Experts of a small language model: 24 experts in each of 9 layers, a softmax router.
Below are experts of layer 6 (counted from 0) of a mixture-of-experts language model. Rows are named router (the router's row for the expert), gate (a neuron's input weights, with its number), up (a neuron's input weights, with its number) and show model dimensions 0-191. Each number is 128 + 32 x the weight over its row's rms, rounded and kept within 0 to 255. Numbers have three digits each.
After each expert's rows: a language model's description of what the expert responds to. This comes from a sample of Wikipedia text that the model never trained on.

# expert 23
router:152140147099158113127132140134116118147129141132151047138116079132133114142101096063090098161110105160151123183124089099079191090116093141143130138128212115071133126093076129138103099170161120137141140181223159114124159114184176175096124168131065076140109131094162166034081108166118112157120137145160164072127147151109069067181143156101143173162102056110144141178054135109198081121118122166084139109126085131171125136119116107115133163186122099064055136076117141136148081116114204121129204169095166122112092123098093177129098141150176106098112160093123130149156108164146105097
gate1:145085078149045091113125116103098091184107086150128174178105133095087153103083098103089079118117135110165144131104126164107117129088126086113163128147154089124094145198122119164088134171055134145176149137127112131133151124129155128160157104061133118111186161156159139115142150123116141132111130117120120096169123142108125104131120104173095128126074116147214169111118183113113181162089176158137136102097153087131119124138108152128100169162192163085121141080096156140157114111120099137137158155151134094118121186115119171156140139160112124116191130114141076113123101133049112085
up1:120161156192142139098113163179147135125153135078081082118208129148151123142166172127100113166093138154110132110115176101148162141098083149118076129146100111152124144114118173111106109119162128145074088104091096142126125136092124097073192123168141111104122124084126149126153110114126090182165157104159143179079173132143150115114112117104083133052164083090157157089115118164165157120189162198138144116094119097162139084135119095119132123147140130126171171120091152115116173154145046107114038074135160149196113110180141178142146191145128140107146141153148189088040122068172106101
It responds to: Objects ending prepositional phrases: countries and cities like England, London, China, pronouns him and them, and table numbers.

# expert 2
router:140045133108096079145097069136114124131098105127155166138132135137092131154101163124112116165146153160175134076111150170186127131172072117104155167171091138134112097092145188118144147165115118164141156108095135090175137142084111100160092193154133148070138053111122155094121143073121149126152174131096105127183123142144164088110187110132126073102160127131136134067130147106147128132158127083128121065154093096166133098128048133115137117151107147129094160092184108080083115133120061117058066110137109106167196120042150117140205108108127078124140134195132092192112110101152158168
gate0:072083127115089097143130088177111152172116107147093184144144112141144088114169065146087113105095061115134124140076122147114154091094109174153150116087169141170146100207129135094117181199094141154145164140118108171131117084093068143156155126123134098103123100140140090157134120091051205156097075116136135098159101115128099087173167171103144112111125080144164131143081168141151166148131149167097116090172136100092118164170115166145105104114153121110100111131087187060102131146107128099142105140222061099129168080109145103127078160091123196151079162066120135116085125159153089153
up0:084155146163080137158092152138147114183138120073156140145118099170127135141126114104196136155112064108194124187136114085173076140096128116121167116124147131119088118135114128122106092152110114139109187160095160126108100099162120094091120146131087122141095116087173101142167144204131171092114128127110068079114102127146183133182106149055101097040179134146115155125107113109183214155141138144147105073152160104112147111162208166148157094101165141159075111123142133162090059111132159129130120110099084094136168081140124095096186106110088163116097154126166124128110188113129172056
It responds to: Linking verbs after a subject (was, is, were, been, became), opening parentheses after a name, and line breaks ending table rows.

# expert 5
router:164100070089111157136115188128089151112115137137109155100157096113175082043135196078162092112131139159151133144131093090107158113160125142139108122135107108166064051099143223141134126112092092131082111106135187117119101037121131122076216154139137095106091133106099162168113166094126116144128131138162159171172123172144148158138136178114085089158106128119144125084096115096138135115155120131147109158090159114176139113134123107118122150118139104088100157070106148068052155127181216150145020160116129087138126165069134123107111087100195155119155167110125170138105129138108171060
gate1:123103130127164128110165147131136103180143170131092114107097080123135100166124114144136155149137075113084124119131087160088146054127064144151126154134067139099162150128132104140129122157171086167104153148135108135184051186141080128116108086127133116140128113080145093140108152191169114136112087122162151169149174178132127112106178167081106110079103093154177117088085130124138169115128139179137098109122155119133169113161119176128167114138097144110141165150101149161101131158160162115146103105132103157150125128149106117087097121142108107121109118088107194123187144122159134122
up1:133107123079135112101098140081071130118107155128123144044094132149140071123139144096092082154098102147077097137165142124138112153139159184097161152167132136115116158173154136164142140060086106142067103104113083118051111101136200082075170101171149095149155092127114188100188119146139113116107205152164140105138127118146112110151118141079095097144088179109131151114101146131163132144125029149147100148116098098104108063153120168108139048174138092109136086135100127064165092112137115206123176138089109109095121151137158112108106095134073201130166099096205187162158150104152129064
It responds to: Line breaks ending table rows, list items or paragraphs before headings, plus capital initials in coordinates and abbreviations like N, D, P.

# expert 17
router:149145153138121136134129101110172125170155149120159073143121191140122151147112092113088144110145146141152161125089115137071164143119117164118135174151138134113223159138113075168168053166095149077091143164154130113143093177084163116141132109126065125174127094130155131084150141108154138091137120142170098153083166135136104113142128130137103178174165149071137194129134121159141084135054137141192128101067096180112085157145135150133140127096200116123160091144127106132129111108143157124165127163122212143108146131174062112118081115089111115135109116161090094052064154081143078086
gate1:109174137135103141123131119141158138122141141132102188107138122131110067118156146124071160117052178085093168150094148141111096134154121127128144074095167090087089106080078172134198156139077145097135119090133107054116109107119151119131166144107155139156122152116117115146142105127152093082139150169158108132110118121142113183136058210131108146167136109105098082082112161129213124135120112136202124162099127102091108123182141164103144127061130143124130123155116131161054200104111119099103145104071123160162130093129106102112113145126102184103180077189138108164129143158128127177
up1:141090102124148152094114097168147111138140162156112108069076174146162081095110094178150088138086179111102100125085113127120108154187125138113159152128099098065081137147091112173108119138118087177028128144089120104094151102105117146132106118151163167109151129097130103137154163139131157128112098122146160176132125128140120136161093166144186116131182162139171186143103112210119145130115086144090106077066040126062097153151136149182137160107146111145121141142168154161132148054126144100101234055154101110140124070179119110107149167129150165165153102146128122161130210122137134188
It responds to: Final pieces of personal and place names, especially foreign ones, such as -ley, -nia, -ville, -ford, -ko, Angeles.

# expert 19
router:060100196130140139117125084119113143127136130186071129127152144170118095192097189117135098165064169148108133107116143139123200167138173150153185155141190154139086140143176177180097189147163088097191145127101124117117167134080130060146082158145154112128141167165143123128163100142104148162138186099084141176131120112115144107095148122171141092106138140096155123127104128129054128163172169103162141124132087063044201155157106097103140114090131138111098132164063132049137159101086135088135119123086168129133117148073124090113141104148128101147108208125129148082089143105163140085
gate1:107142152169096150130036131105147077076120157144072119130114115119134126142156166146111095130115110189127117141167081200126139141088108119121085096141126068141121111139104141084134124126128105118043153096084134177144114160104138050133143120110153091094146076124117161128150189168102176157149187147072153142102127171124134067158143171133108134132108143088091173075129126154134168160184152080115116089055121208085127148171092130111130135082181132145116096184160105146090152061116130140117150094104144161144131173156119111112154132192123130101125108140123148164135097123133159122
up1:171185118124090142120120123123111172114102200157077154077146157172067132098155145128117171108122111068172108197175087125090120160139130130101091170135147090118189108104124104152164116119083123134121148110135165114132134093129132108131127153128199168144130153101069117122112164138089119100118120160059110129122111147151127137155114197151165133137147062179124094151123154151101125116160113119138154087072148174142113086179052123078129142123154102135112064113194146135116120154126098174093154159122150088075109133108180156122141141077086062143103114163175135061170104091136172129
It responds to: Prepositions after verbs and motion or career verbs in biographies and narrative, such as to, for, against, moved, returned, up.

# expert 1
router:129169126136126131223147104173124154135127129104100156138131133126067148171116190152124133165079194113150129108053112165191130114104157082087159118131118109113071124114161135100141113142090093118101116098085103180114189110123068125101134122092211094099093179104126119133166153096131180168076159114102076115077139161122128189130184122125107105066075064176089085143089077149117129122055123122171118138113104102107128162186182150125081130130194111116079149153161099110099146129082051166138138085103101113098119055057110161100210107105134105136109124141118178164118106072117138188
gate1:103151116081147128146195166147158112136121116141143095146139125169200138104146117120173133093136146118065136076132117129089108126136087199149150164096061083125110172111148149090115171178129120140155120140128087188151074122122152099091150131107148118125220131148135191067108085175179068123138158133109101075125213107098140197091189195144135125098088127153100173121087153098120136086113125153139095193146171132109094166146129122153119155116109142103174141122139089113171116109087166127163083131076079146130134137103157161101138138085134148146103154121119122166142196143133099103
up1:138135124128103109089149136151125111090129129205099110096108097159166128101144143048086140169094116104165159183160071119150086130107117108086200148118095126075112179145087128178085165082101189118129185116120142101050094167080145135082121070141116092116157105177130128150147110127069157149110126095148122087096155147116153144161116163130117172092105157164122143132119136136073165123136111107120123110021104067129133103173123099152173146160104092118103116116102138153102153173057099106091182104120076113103136193145169098133144114182165127154164162202116074142118082158100111110
It responds to: Prepositions opening time or place phrases, often sentence-initial, such as in, In, on, at, during, until, across.

# expert 20
router:116141163173148082106111147158084100126122153135141144095136097161116145145156127168119117096150151083118098126153141138143106086120102212123147124119137142093124180100160173138095127150160090157184176075059134161127101138088180136092083096072162122097088109137136132081121176114115115098124128122177116131143131171193150163124129125117100121120185133108146068132122172147121145132160183068151139097102155114084098141152085088127097117128131114165120113109146121154122144078069083095146123179093084118148160151107146081118178123202146122182113167089087138146159153110059172148
gate1:111171147193170096148134073155124142169086086129148119208118134142107095076132107122112131123154093113154107106139114132138189206095177170163058093134111121127080125112114141091176152137150097142093140112151090157188094134118103156092125194138121147153125125132140136125080166156118141074184146116178167129160117091145168147172077117133073140180124132101146116163136136121097098132144102108141082153177180073088141097148123124123135091150126196138124109145167181129138157117074074106138130191150132115118076111164088102125036138191084118133108147108122129163161160089137057128
up1:100173104093216130119104137082085128045068115114109168151117107082096129123047120105051149168146081095138097134107158162173118189148150048130142116182099108126122110115139130117088147098119073126107146118170143140161103123153145121103120221133131184146094185128138128123183139183138113115135105115099140136126108162111131143087102129158133110140100113133162126164108110125173063169056111065153168113122120082143172152193064125174104105170107097111091102168126110131122067153118107174117159083123110146084160113200157161120162137202133076134128100200079097136105125099129140169
It responds to: Articles, auxiliaries and prepositions in running prose, such as the, a, an, had, has, in, with, often after to or of.

# expert 15
router:181134126180154136147102122121136158161111133124165112164135107096128115082155178130119088132137165151152125180171129210127174156072128162156136153160076111187151189102096140134132096109125148138110082145081157148120117123152127157129144136101152095118109140165143171158090161179145152217107126144128181066051152127135092164176165135156200074104096180133130154184110097197110135132138137144180074107100120178102149159124174140153144112142126194083187136091136178132181067088132137146179150094083123117210132088128124125185183119147159103119086100123150120087089153082145145084
gate1:149178147104137114137124120145144090177110168093130085111153131108118109120122096157071096103136081136220108144113119164100146094138099187149124194022118095147126123126146157109111087118127147154080159145144164154179099075140117086133144131150116144081112141104135140130134119094085112138131112135132170090118081155095098118146165146160156127122103185107105150120135093150120155125117157111133118137137037127145116132082155137167058162139085141145104152147065126182157110112068193147230100126103137125122114118141125103177121082096065093107062129059126070094072164160096130139
up1:108189121122129167127126158195119077098138152149128129125142175147130160149142186125162109137132151111162145110132069131109141173115106138132092110121103107091158160097138137143122118093152119113155162136126135053145177129114107113093113080167158086087166115071131148086131187096127135134143122158099168097106154147103119108109089072169110122121153147132076171118173078159086199151150150137167140141132136089147151155107099134116090087139119119076128113116106142146154100105150138124161174133158104172128142136081159136150196078080065125086099124161097145181071090119116123105
It responds to: Pipe separators between cells in sports standings, season and demographic tables, plus month names, season, Division, District.

# expert 11
router:132181042135111135111081141100168118171140103163099117182092184086125154141142124137151127094115116163096113140152090088121110087191135118176116132105080074106158104159134156079102133084160100049146112122076115137164158148135102103168141134159077124111139178097125121191152152129091098169131108157080144142140089133108174151130113113094123071137150153072118127166166156100087075084109137125107099189150116143079178099053113139145096091098069128146133095194111120142158178135168113174133132068138143146150107125062111201094063138197126212166199144130146138144126175166113128107
gate1:105174144145070149176177110083083173073116148120117119191188141162115083137117066145096146111155116150112120148115125106148095070124121164116103105163112112139121108086153149199180101152136169096080123161074088120146123148107116124111156138153181111122166126142137111126108122100141136143143159130135135139161150143116128150082096074132147112126177128124075141163166125085039187078159093134128133123076161202137120148151086156180144188097080155139164198100128095148139088168192129107161142119173140148166104116174107083141211159127127158143154096167166137140133156105102120160
up1:151192091175097122134133173071178159144119137128131134103082120134078148142108176072082152107086102137116212133108171109088155065099190137155113136094160081097104135121160080136111159107105121078139110154122120174118196137075138134116126149178139120109159099144136136119143053157052029162177100129121144109132154120113134160126157169121112134131142079178160118148126177123134088133103137125113153132123151146175093186100131130146092131124121129072087130104060088125105173088142095105115163169118098169134100067114180140128155121114137095145121160129129145079112157065155052167
It responds to: First names and numeric cells in sports results tables and lists, such as David, Mike, Ryan, 0;, 48, plus divider rows.

# expert 3
router:101177117108150140157153212123082139147141094073123109098114092152130128130141149132228119167130115131103188120098143123126096121152188138178098089155158136073134073101152132155180115114132139071161123127159127182095228139166081205119117128081085128127133169161153137084167124128161148100139184137141141112109141157125146103128160158110186121144136183052151121084080103153109075121153142114078092112176132112108103106107132105090137139126104086072119181063139116131109124140171094104122129233100168131130056096121094124138095102166092143062136127144106140116090098167130121156
gate1:137083165136131097134042109180131096134050129200139107081103135146095136165110175137163180150174137173113070167148116179096106165134130107132141207141162083141143122153088146141112114143115228188113129181103098123091143140194108140157217163065151108113137165065106100114152194097126148155161086157140149123142124215085134119137099182162139119134125170104103098099091168091109102117189137125092147078164033094113077106075103172160158125109108145116126131098120161114119072111104093136151097124118089166180072178157137104089099109110108180100136118152158144088113190157145176135
up1:154180199156149120151133157093115115078107140065088157119156123094174160122184212121104184139092043164174129173095111148124147145137069081071159083190130103083097113097119161060177144135122103148121070105164142125178105112134107108102180100165170166165136120115120177134096168143147111117147148136140128109110135142098104097140147097103089134205077132126090069128084109134105170131136120128138136097186147132121070134087132151156052157138144176107105091163090129146133059165157159141148153092141182163154137118182171139161135078141142120112142085119119148185105122115143115133
It responds to: First pieces of words after quotes, brackets or hyphens, single capitals and nationality adjectives like American, Chinese, European, plus non-Latin script bytes.

# expert 0
router:165106139119099109121099158105112097133069079076146162085129172104158144118149121134153079148166125146145077097141178148081170142182081159136150144136190130158101136090141161107083149093141139211073124135165104094147115156132118138140069096156112131055128121172173108170153127157133145090152120100127123182181194125190186131139096102149137158093102082158138139115150132168133165102042142101084185159115163108149112109130157162147113229115137123139161150120126131145083130146150151159136148029113093123188114088127116124143151216158146118147119106091110112124137110068169167176
gate1:119133095168099115108164084166091106098120072134081103137132071104156152162093128107130086078169140139166165129115067164108084156158096175126160122110109167159174103117128156168070099075157206181023144106131207146145125120169194111146162119113089131115164148092161162080148120070120138158136133114153174162091139161106107121132127116137133096164172125144089125130168171171132104163129151145139113059117110173150151107120148171101134111212185176094121139149158149120094116127166139131173113139191174074140150131103115119093137078138104152131181081107086077067127096151122166116
up1:174171127116090150148147155231148129096136091120093092169120134131123100137098123117122101112150074111117115144106111157119141135131116102157151155089153170185145123177130123093116147121177097167099146035147141148117144169161105093125120147171125144087096121067120125057170158167115128136142080056134114125144101178170148115123118066089184100035101083120117079123152114120088144099133166143151161116167124170127113139104077167117157104131190131139165083169089175111129144150219110136100128109164123090148069130126061114164156127136107154076123105167176094143078105170154163108
It responds to: Commas, semicolons and table pipes ending a phrase, plus conjunctions opening the next clause, such as but, when, where, while.